From a checkpoint of a small mixture-of-experts model trained on Wikipedia: a shared expert of 64 neurons.
Below are experts of layer 4 (counted from 0) of a mixture-of-experts language model. Rows are named router (the router's row for the expert), gate (a neuron's input weights, with its number), up (a neuron's input weights, with its number) and show model dimensions 0-191. Each number is 128 + 32 x the weight over its row's rms, rounded and kept within 0 to 255. Numbers have three digits each.
After each expert's rows: a language model's description of what the expert responds to. This comes from a sample of Wikipedia text that the model never trained on.

# expert 51
router:111115116149109183078154146143169095115110057098090129190126095162135128142084195184106178060106091117140094054095152135116111126088160110056147137097142104119134154105121111098142082175107170056135071161087147083148109166129090183091163158073093177127157094135118123136101141149116051163141143129133149153103183125133140155082099174053155105169105119129111076083144142110079153116089165132137111114103159151130112148109089113083131122155097170138125132082120154111137089148119086159137107141095149129140146091123124072092117134147162107063119128143155125035104141156117069165
gate0:085124113099121178089106083134087111134131128186075119089100106097151128158155119127176133137141066123118123097064070138114146155123111091121094084137162111130144109172087108152146175127176118137137128125070117111194131107143102177086166123179130139153126174097123119153120117119141062078141116160162124148090166071150085163163109055122159119093075198065118197113122188171134146119161128105129143155121124068164152186130149088120111196099142183127177119119151189117155134098124099148126111151125144179115121157149179122103096142153151147163145126150182148204077134213149107138
up0:148169121101085114133163152150119083148166082119085170104104114085146133113179153169113153192091055089093108069071083159158133070086093112164201134091148091071121089166092111133112113144114113070160136113114115117162113121121132100109136114104118157129086179141092106115080098126096052098117051113170096109110185128127093124117112123132136098104116138103145170095116155173169130085107114138148124137118136095202211147099101080154080133135162179100151142175173089105127085088100144116121058148098162128104138178072171155139081116135119114105171104118136127150132134194118133099
It responds to: Commas separating place names, person-party pairs, list items and digit groups like 1,050, plus non-Latin script bytes and opening parentheses.

# expert 48
router:120176141116073098149074151133141085127107129110199153034125166149110122134114117137105150127103189141152116152104065118130083089131178122167089129154113141142118134179106152161104118092060116156072218219151073139110133172075179119142125100116076128159171115144143181121119137146068136125110086111127161126097132091163162135149149168163094188165153178143150133134181124123107159121137063151122087111125124142124139101105092142133147101151152155075146099199106145151132112080151161162170157116080101095143110127149160145169165115188081184095146146130131126100105126162099061106
gate0:097134127115153150177146165153133169164178132163171133133150133125144163105079143146110124152171119164108130141179133139125179165052187146168097160124094134139112131143103124150129152120086182161130085196073131143095130139146157078138145126100101157162141146064152122172100139096146105124156127087147056131110104165105169170122094196142222101107161155155153149147139108211116138118096081112147089121091151122119085130106068128172127168096183114116102121124113172114186157185157081100104134142152106144092218129170143120130163150097078201168165148109122081153160098100139098095
up0:124092142139114149133117129156129154137112058141144170166133123118111106119128148146146076171169122152123113142104126124074181158111107138182138208144115153135047119152134095139099121081062094160164111157093160103078121133094184135134158173083115080139076145068156176154152200130198140143158107130143084133129203147113165134152100152142171090096109142140127107180081123199075097088104124095136127139081174148099118154136088119163132115106125102102066091061125142122124130233145095115124193141056120148110140092152138137111149106142088167153173117166157091120160120119151141095
It responds to: Line breaks, equals signs and the first word of Wikipedia section headings, such as Personal life, Later life, See also, Early life, Biography.

# expert 49
router:097162081087144111096053114167120124128118176079156151098103126087177120055158069131087090175154124119105115145152106155178094168119164132180180151121102146087137103108126110160085095192127115093185064183074137073133175151121156084126096121164107138153095125153108151104095123123087151145147088111160102163095118097109158126082126095111086153083174159153125118080129125128185117137135165157087124151135117090162150119132115174061174072151140203123132122126174092134166170074116144116158132163109204160162090082105125140097118139164138159123102144148118134099091190105083148165
gate1:165099107144198140178113145121109123122150143187043144138158182134154100078100136087108139155141120126141091143143098131175102157173149087118070136095143119177135131173236113073135128143138121161069113106139224118212151109077141159198059117168193143112151122100141146138134132145185140134164163132097157122128141109137149123101039159126130136108129162192128153152132158165135120099192125111094184156115116129158130125152084145115137134128104125075116077158096116177110100115161144035124136134131125084105113111070105118107136151110126094137121103118144134100165087135109162100
up1:123116086134203112163084151138107083170131105179050174165095177138120126109119145112123121151140097127141105119095143148152145170104150080121079091075153126167178112124244093096099104135125126115102077101136145120178190122010207141180097147138181149094115156069108163099126158109147144130187126104114128108145163107174163130089097126143153119098085149131101158155151121139111132108121145141143094135100072144146136146174043176120177106115103156080123122131131160112103135110141146077085147091118117143093117098091126093131133124186080104139105147149144156120129089133059144121
It responds to: Measurement units after numbers (kg, ft, metres, %, minutes) and pipes between numbers in sports standings tables.

# expert 9
router:092175152140159124089115149167156104083148166161061153152081162123133162065176143143121198116113140104154149112118104155164109119035108114104094161119145129058169100079177167120142141086118094176111116114156154087159109107158141112171094112101127136140146124076157110166131105146149132130121076175134160107096143172171084058114136119131123124136084089094106159169138168118124084136123081151173167116139155144141132199132079151095126162107181125175151104153100147169196160058100163081142140152167100117101051147114128113155071148145125125197125134116150107101049143097147159126
gate0:142096176195111096096131176062153144124063111107156156123173062125104138075174162095166144204119124109117097116082102120126123085134122117147134110115108063144106142151092162149074107135062143165132179117148135134131166073071161118126047088163091147153109153142105099095111147134118149144095091073090147172139150074105121157075114154140123081148157132173103125110104115144071117117151101175084152166157125130099065098126124114150136135077093122165152164105105107115121131109126146164198106123162084089164130209127162198093137130145090106161171120182131137143152131133151201157
up0:038177102152108191100129118168120103096144123173100106106083177176129163147127117141124126125139175130135088142137133119167070118107099085123088120130168089109148119139145099165117129138144117037103149143154106150170119165145097112135220126162144115118154132135119160126163144194116101110149154123127107076112150217122140141161158161111111150130192128065120147117133142141167145167100135090212113086114107158115170083141153109123156149090134132039146113151147207139132121126091089063103102133079159142108113112115162031152093120105139110075115148112116165123059180123094108120
It responds to: Articles a, an, the and ordinal words like first, second, third, ninth, often in rankings, finishes, race places and series positions.

# expert 35
router:110178099142159117076105152180155087131156117102126071135124172130111122141130110092169091151132151094075139081132163143121088131141118169112072127073121150090094174108196162131090185087144077154065180064106146142136145154069180148102087090188107126064082130111104117120147118087122139081125116151085129094122175110128123131178110159185042122138148106136145112087132140098153154172085109117068131127102137093152090125099172135089098084151130105145188077168121097145098139126068094183134104141085130133122088176163136094113161144071118072191144158096145121135144147086122139153
gate0:143145160113182155145136117132068078135115092097149120095101130166140118166083118152123131184124098149154072108114170101094120132150175116083057197078124140113092109126177131126102189110097213122139151124149124155052157147136128157152150129168090128143068115134131165117143125135095124089118144163155153016105097138112168065111110147110127141140153115130096137159172175139159107102146149139127116101118093163083171118116169102134071097110110151095125101066144067179119081140101134113100164087090096205118140146116104095137061134137167135083173195143132111140058161149166126149
up0:131108107147109134023165134125192138128201135164161129110181086120138129116145125112108114075117129153099178151119066175162120161098116133168172034147135114096145104139089097110105108197131081161133130155086115120152096102113110109127158153083155164108185124105123076158117104134165131163123135103115090221147163101121120166142109100139142156127134105119181147128084086095093129112146126123145138176151132101145075131168094165083171182157177108128146145168096139065174152112173180116153127115202170066191095114107143173129172135100121104162099076116086111105178121129136140113
It responds to: Nouns and numbers naming people or groups, often plurals, e.g. the two men, followers, strangers, voters, author, crew.

# expert 14
router:148157150149092185066207118135162145146109085192142128160091083133151100142103186122064156168116122128178083097082102134162139134118121108079144131132121124131124146058094142087141080088150123094101104095116174107152065135115074160118134130086107165114167070188088152126090124184109093195106136154144168116094135107097183187098084162079128135112084124084131137162130120099114118160096177079161084111090152167116089108098101146114179125136097164118118136108092120099170122181150088132127141120135151126117122106123126098094142177137055105039093082066112111151123162144131152148
gate0:129130134132148131155149133129101110119146176156122114108099124140113158128103168180104035090175117072097137115105169061113112099126123152141202102179101167128084110109155144149122080162097163069129067165159133097161089137118178120191085116097116126159110156094169149180139150081154111091137156149140129081124070183096128138159137151140112125176187116128159087101141092153161118173142082075145107149110084119162118141098153128169120148126142122123178115177042103078129099096171145135191158107206127112080112139140139106171092090094098136073106091178107143117115141181130057143
up0:114145147098092145123045106157177197100091087176154118118203108101139145134169126070172132160140157172143093169149091180128102153123143107067075162077164128149142157082133164061142187089157098214083182126094151100116147138140112146103127134104144172140141088177091096130154098117166151129107137107113082149157142081147115141133087119117162161110107117151104148091127126154127117141096125162176142087115147149073118127147152137096135151196108108148062129108214155107167131142102131085096091108094089146168158175143143151068131149134140116171146196115163095116102152061140134097
It responds to: Commas, plus some dashes, semicolons and opening parentheses, ending a clause or noun phrase before and, which, but or including.

# expert 40
router:116112092126080108181083091144186150147115149099105092132175154130141035116102138158127074176134148123144142125144148152077070131116128127105138167128084121118096149141209142089127121123145115122153174165107140081133153178072151147147093087125093120101132150124175155058120110157114126044168095156129115115131126107126133172161096134172105102064168124179137093104106131144148135124146107097138098145078140095060093131137132096141099090149069149125104077111110129143097144198088106183152042160166144154131084182090083117104148100093057094178112177101109135183169141104113128117
gate0:182124111148139178072126175153117168074088075153104125177096119110103074152186135206143124119074158121097145140101137146142124148116127101134108129077106197133085126138062089140114116149077125117201113192141110184082071129135097111126080105129150145093117168123130113132146147095128098141191132089151079160111182092130122116106102156166083101116107111112106148123093129123153170123086098122109166120155087146132152137068189145075125091121070150157163132146146116149060137153154167154128098132092184141101105190170177186180137095128146073156152061140138073150085117133134121152
up0:064184127084128129159100036100126114130172168166140135059112157130177206095056142138133088113179106118142116113183141089148112089158150194075106143138136146108209137134163164158120167107171190173073139092109078110143157121116152147149132187134121157134150110191127149150138117150102132163074147116083137103106084137118152109158116131086065113080128157147131085175171122137153129139206107141124097120081171092141129121160142108150100108144139159149130155117102141171151144099147110075106166155137129114159140054113109113106106079115120129074077190110102177117126087111109088109
It responds to: Nouns for a person's role, rank or kin, often after the, a or his: member, President, player, son, coach, Secretary.

# expert 57
router:098158151113113156180157102122156078124167074131143117068152149150137148170137118112151177162128172191135147168095078102109129115072180128217106152129105146112095111129109082172126087083079108195116135195106115112122122105129121084157126138124092118165165150183168204146163171154093097130156145167152118091076157140078202152172141169165146136152114171141165108196138155116049109065106078108132089100128132137113136110098074115212156133120102151074142103149110189127142125119162121162141146103096140108118137176116120165157170112133109167128126135128139102146167103118087116175
gate0:121093115107124103189114195080141098162116114095158065075205152213163135195125131127065165146091203115076179155128169176156092096104081110135131129120099106119069178200100155072174134155148178108097103129112103121146061099110095094117140138161145122086128127063114138147111175154137095166129126100136111154151176140152168166146078118122120122158107129099120133148120148148099113116119130171138132184118104109122162118197139119100093163135116103118089091147139097109126126115107132092108116111078102169100080080120102120136180104147127053146109145130132192141108092139048151135
up0:142106174123121125181090171059186134145173131107135084114178185213170119173119118115046187144108211081067139181140155178144092065115074099109147072137123109108091151153125164094163111097101127115144079088127109120135120075113089104125155143155148125140130116064130169167150110182136093181113142112140119153108193156131140117154117136086172158136082128117117136150091143140109075072137155175107116170141094151128151116158155110132135180133130126125144124131145095087135155086075132133142074099094153153088071094120106100129143088181123059149108133150120152118137066158093100153
It responds to: Line breaks after sentences, headings and titles, and paragraph-opening words like See, According, There, Results.

# expert 11
router:091108064178129107140097115088140086136075119123096122159122141132148162087131159096124147146178102141159148094169158121081128133163116058139068133157119135200102171120198147119120135156137070169114170092101131104183129115167142155164093071141141082127160099073116117151158123079160119115158174126081146061108108115143162103182094156114098076126107100098072135120111147109146147138145098164164148146132113095097114097126146099120115088149146104126089082158087078182130113166152138143099084106169071104176096108132171136087149207061127100168119093105040122167189136112161153114
gate0:165120134115127059103126153082100145120117110110142115215082101167188155096176113168133157081132098129134072100124084174134154181127125057170069145093132139131122130132140141123142148132087123108091162102142125139080160071108117127136141110115172171147148114136100105121114117102138120104184101130172156147111117196103108146163151183080156053115150177116053123203164103151204129141155150167114170098175131118135122102196162189093095115097153130143136156148094119078083142194094083140163165117140104089195174137130199147134167134124176139105078127146127148107114116136117139141
up0:126139153125103148092093161131108137131104102085133164160125137137181162144138135119103165151150118168140055109135090096173148145154146045129039124145159177161125117150135132167146163130086115140086156137122107109082146070105122157138134127129107150138172103167095146123144150063184136129174157144189128125143092191122099163163112168078150066104169184127057086188159103166156126126208133129079157143143079112140131055161191142073070112052086126168121119121156126093094135168099094121139135132119147075142156099168135147172110183118168158095106171130142120152141142093139129166
It responds to: Nouns for kin, home and life after possessives in biographies, e.g. his father, no children, Early life, plus some mid-word fragments.

# expert 55
router:129194201152057155111129117145184152149144122111129151118091136167120135152127099106129093094092097077094133175144162112141147179154096083067184153165113156063136144127150165139079107175136160121130100100116071153124168204159151160119128095145075159164128095148116090118109089148087139135082079105081091124094145160106077092118103160213139142153140118101103118087130117115083066144127097122116127114088169191103103142152126123060100166130134153114171085136122169194124142156133166133116117113084097164149116151144110169112107105109174194151107128114148100093067100158072132196
gate0:105075164145118044132134085145174131154124095217136161118128127167077091074122125128132146100109159122101119142142106165152115110162139153199156070095086111133184160117137124170127143123188164175140134143182159155147104042110102127100153138162143192162122152126118173157135109148094099158147102148122096142136071082107112137164168180136095160125122150133084150160115117168152104168127159102141086101131125095152199132155183096192156162105152132096141093102183142156193186137096163120121126148115129142205126196162146079122147091114160146101118108142157144136086152129189158188
up0:116166106160145133098132148140141187150171144116132129168138149085155120128126120207124096095108153113085131127167093092168126084155197117117182123134116201082108117112159119135138161116091109119101120136167139106126136134139093157122085101111119150113225079129084056061142110139096143116089156114129153062154156138067181115025132090125143084140098133098208085117166102175105167128141169108125190203124144112105125153151194116125091142125133114142156078178127100164123148148174118156163135090137094134128123081145116161151130123089126129118178125119111161153142113188141039134
It responds to: The word for after filed or signed, articles a, the, to, and word pieces like ron in Environment, anim, indic, affili.

# expert 54
router:074096106142183157163198156087176119157160161146120112163126115134174186168110163109164143105107143087188091087066121129158137122124129124166111140125153092207098065138133091116148096146105149170102143168153191180140113140100072134077093094091111160100133159123105155123140140168115094109075152103111160080195093199137135110160200129139166162155102168108171123142164075091127129136125152069116072129105133162095168175166118092191178118168148075131153108154100180131145101167132105144118109138106143117085174080091172111164113140162155117113123108135158102152128089129091134166
gate0:161096164181141094107136120150129111118107083125070153180132087121160181183129103102099136136117102182109169110128126124118105173113140101144148100106071182108147114144145126146099128154160159140212142123143111186153133140158123087169097173078164059094150127085100098092178103156177157149130104093128102052115146121121103117173140097117129113083134162131094170128134148092177126184159149205133079146092095143106083152114127155083149213071130088156132141173131141147098121125091210063094141149069071076177115103122096161135135125124089134132152155092159106069151122140128104151
up0:087175114087123119128100132126140128125156177118158101068127150169145097068131122110159147105121184123102090120123102169217143119119064116121139103122187089149149134136134123093185101105113095079052124148186134073101118161122135187115133090165104198189113101188112172132108138112113129100117126120143172175149153143129164123126081151123122149140139150135161093158104063170095128087098052070125184090157119156162174123104144108132156071133141153060139148115092154083144139153132106113137117100182138163135168214173132116114091137123176133139117113186154143184091102100171090091
It responds to: Dashes starting infobox or list lines, and field labels after them, such as Born, Died, Occupations, In office, Coordinates.